{"norm_eps": 1e-05, "parallel_block": false, "lr_mult_qkv": 0.7, "lr_mult_o": 0.887}
Below are experts of layer 6 (counted from 0) of a mixture-of-experts language model. Rows are named router (the router's row for the expert) and show model dimensions 384-447. Each number is 500 + 25 x the weight over its row's rms, rounded and kept within 0 to 999. Numbers have three digits each.
After each expert's rows: a language model's description of what the expert responds to; "gets" lists some tokens that make up at least twice as much of what it gets as of all text. This comes from a sample of Wikipedia text that the model never trained on. Tokens count by the router's weight.

# expert 12
router:457561493504478508521481528486526503531537468458487513470488462509500504509521504500493495538506511479482506477494466541517536542510469526502485448496480456493501477450513510508474472503512525
What it handles: Conjunctions "and", "or", "&" and ", and" joining list items or clauses, plus some subject pronouns such as ", he" and "it".
gets: " and", ", and", ",", " or", " and the", "s and"

# expert 5
router:565480488428476489529504523498495510531479462496505524524485536547540487441488490463492498505529516507516496504510504479489513520494464486536575461542495499501504519514533512537498506518493541
What it handles: Line breaks, dashes, colons and field labels in infoboxes, lists and headings, such as - Born:, (born, ==See also==, |---|.
gets: "\n", "-", " =", ";", "1", ":"

# expert 39
router:464536479542486544517504507462533477517476509437503525486479517489498522526537496498504478543481485475506547521478503502495522545519486526498458450480487475418505472523559513510493505518528500
What it handles: Commas and comma-led pieces ending a clause or phrase, such as ", a", ", the", ", which", ", and", often after names or years.
gets: ",", ", the", ", a", "s,", "),", ", and"

# expert 16
router:490484496516498532473517517481546491521499506533489519541470475480502476487498501530503500555510510479531528444505486545505470517485474491511476515506511528504461475510464494484467521501463500
What it handles: The possessive 's in names and titles like Rapper's Delight and America's Choice, plus "its" and "My", and short name-internal fragments.
gets: "'s", "y", "'", "A", "th", "C"

# expert 26
router:467481494489532467528518467493491533489494464491539472525530538536478505511518503546475501546538496467503472448488476522482485505506499500496491523520519453508506510506485531490510458510504502
What it handles: Single letters and short pieces inside words, math formulas and name particles, such as f-e-et, de, Le, Mc, A/.
gets: "o", "e", " ", "–", " de", " C"

# expert 37
router:492522498536501468479452495519568482499533506478508532488489541504508538523514548498520503549443497451488509496461487455493525533526487530482512497463479447529501495548559513516489505487531534
What it handles: Forms of be and have right after the subject or a relative clause, such as was, is, were, has been, are.
gets: " was", " is", " were", " are", " had", " has"

# expert 0
router:525493486473556496506512489507499495469488503494506477537490538491523508493481481524509486482539491498549513511537541499474493520431480520507473504470480454467462493496471516459492448476564465
What it handles: Prepositions "in", "of", "at" fused with the start of a following US place or institution name, e.g. in H(aywood), of Al(abama), University of.
gets: " in", " in the", " of", " of the", " S", " In"

# expert 21
router:508478495543527504492514515507471498489494508507468504504485492494509541477510522504468537521483503493481467497490502473475529448509530543491518546469538513548513517512484468486503520533420497
What it handles: Inner and final word pieces of scientific, species and foreign words, such as ium, ensis, osa, osis, or the an in orphan.
gets: "a", "o", "i", "us", "ia", "an"

# expert 28
router:507522491486490484535497464479502523495516464544511514507504493562513522508475483482506489440545534480498452492552487522480515494464496503446525485538504555468511498511471532490530492500520536
What it handles: Separators in tables and lists, such as pipes, dashes, newlines between entries, coordinate marks (°N), and "(age " in infobox birth lines.
gets: "\n", " | ", "–", "| ", "; ", " |"

# expert 23
router:566511472533473469482476495510516500508490531524473525470468464481505502478480515474416549540457487499490494506510509468534532480496530506454514545491501513524509530479514487494526502526482510
What it handles: Final suffix pieces completing a word, such as -ation, -ment, -ent, -man, e.g. kindergart|en, Superintend|ent, hom|eland.
gets: "er", "an", "en", "al", "ation", "ers"

# expert 10
router:527473501506468524518516516478521505515501454500481452563491530509517488502487453435491449509524530487501503541518480472507519499489456480504493475450492525456465460503442512503477492498542486
What it handles: Prepositions like for, in, on, at, of the following a verb or noun, especially playing for a club, plus = in headings.
gets: " for", " in", " of the", " of", " in the", " at"

# expert 20
router:527489537466473527505475492504549515541487501489517460498522501526495503524460490485491494523490502451501485468464474522462514493535481513501484500481519455517509515487494504485522484496523459
What it handles: "to" after verbs and adjectives like aimed to, easy to, need to, plus "for", "into" and other prepositions or articles completing a verb phrase.
gets: " to", " for", " to the", " of", " a", "ed to"

# expert 33
router:506531495473491447484514478464498524473527531522481531553474475473543457525532553538475518501499518516521487510547475519490455527499494505502480488488522548535491511495463504464531489489468512
What it handles: Middle syllables of proper names, often Arabic, Spanish or other non-English ones, after initials like Y, J, Sh, e.g. Yelawolf, Yazid, Juan.
gets: "ar", "s", "n", "el", "er", "as"

# expert 31
router:516485469492500520475471499535532478547494480514502478500544527495479490471515507461520493484513453477493499491490524490499480475510529508511508513505469487483516435522500500532475528467499452
What it handles: Past-tense and participle endings of verbs in biographical and sports narratives, such as swat|ted, redshir|ted, retired, plus adverb or adjective endings.
gets: "ed", "ing", "ated", "ate", "ating", "ised"

# expert 1
router:527519479521502521569508472451488471518527509469516516500524508501540519485484481484476503521489495507463524497510478520474506508510485548487473495517482436453495466530568495482475505523509521
What it handles: Periods, closing quotes or parentheses and line breaks that end sentences or sections, often fused to word endings like s., ing., ers.
gets: ".", "\n", "s.", ").", "\".", "es."

# expert 30
router:458499555494536470559491503488531498477503471456480545487518479526481512495506473527527512510486500510468515499523489537519497510471479540474474466504514473481465488511499501508473469518514483
What it handles: Pipe cells, commas and semicolons separating table fields or author from year in species lists, such as Casey, 1920.
gets: " | ", " |", ", ", " |  |", ") | ", ") |"

# expert 15
router:511485513496504443518537466494488494505435461530530504506502495499486491524505523556526523560441488510523512433488477529482494496497507523489508524501492485498503452507466526471522469451534492
What it handles: First digit of years or numbers in tables and dates, such as 2|016, plus capitalized title words and sequel numbers, such as World, Love, Moon 2.
gets: "2", "1", "3", "4", "ing", "0"

# expert 27
router:470504465479470546529490534466516538540522460505491512498520458539508486540429500512542450451501523484500514484514481527477485498496493460540503478488506522484479522492486488519494491504505502
What it handles: Wikipedia heading markers (==, ===, ====) after line breaks, and single initial letters starting a word, such as b|imorph, w|elfare, pol|es.
gets: "===", "==", " b", " ", " c", "===="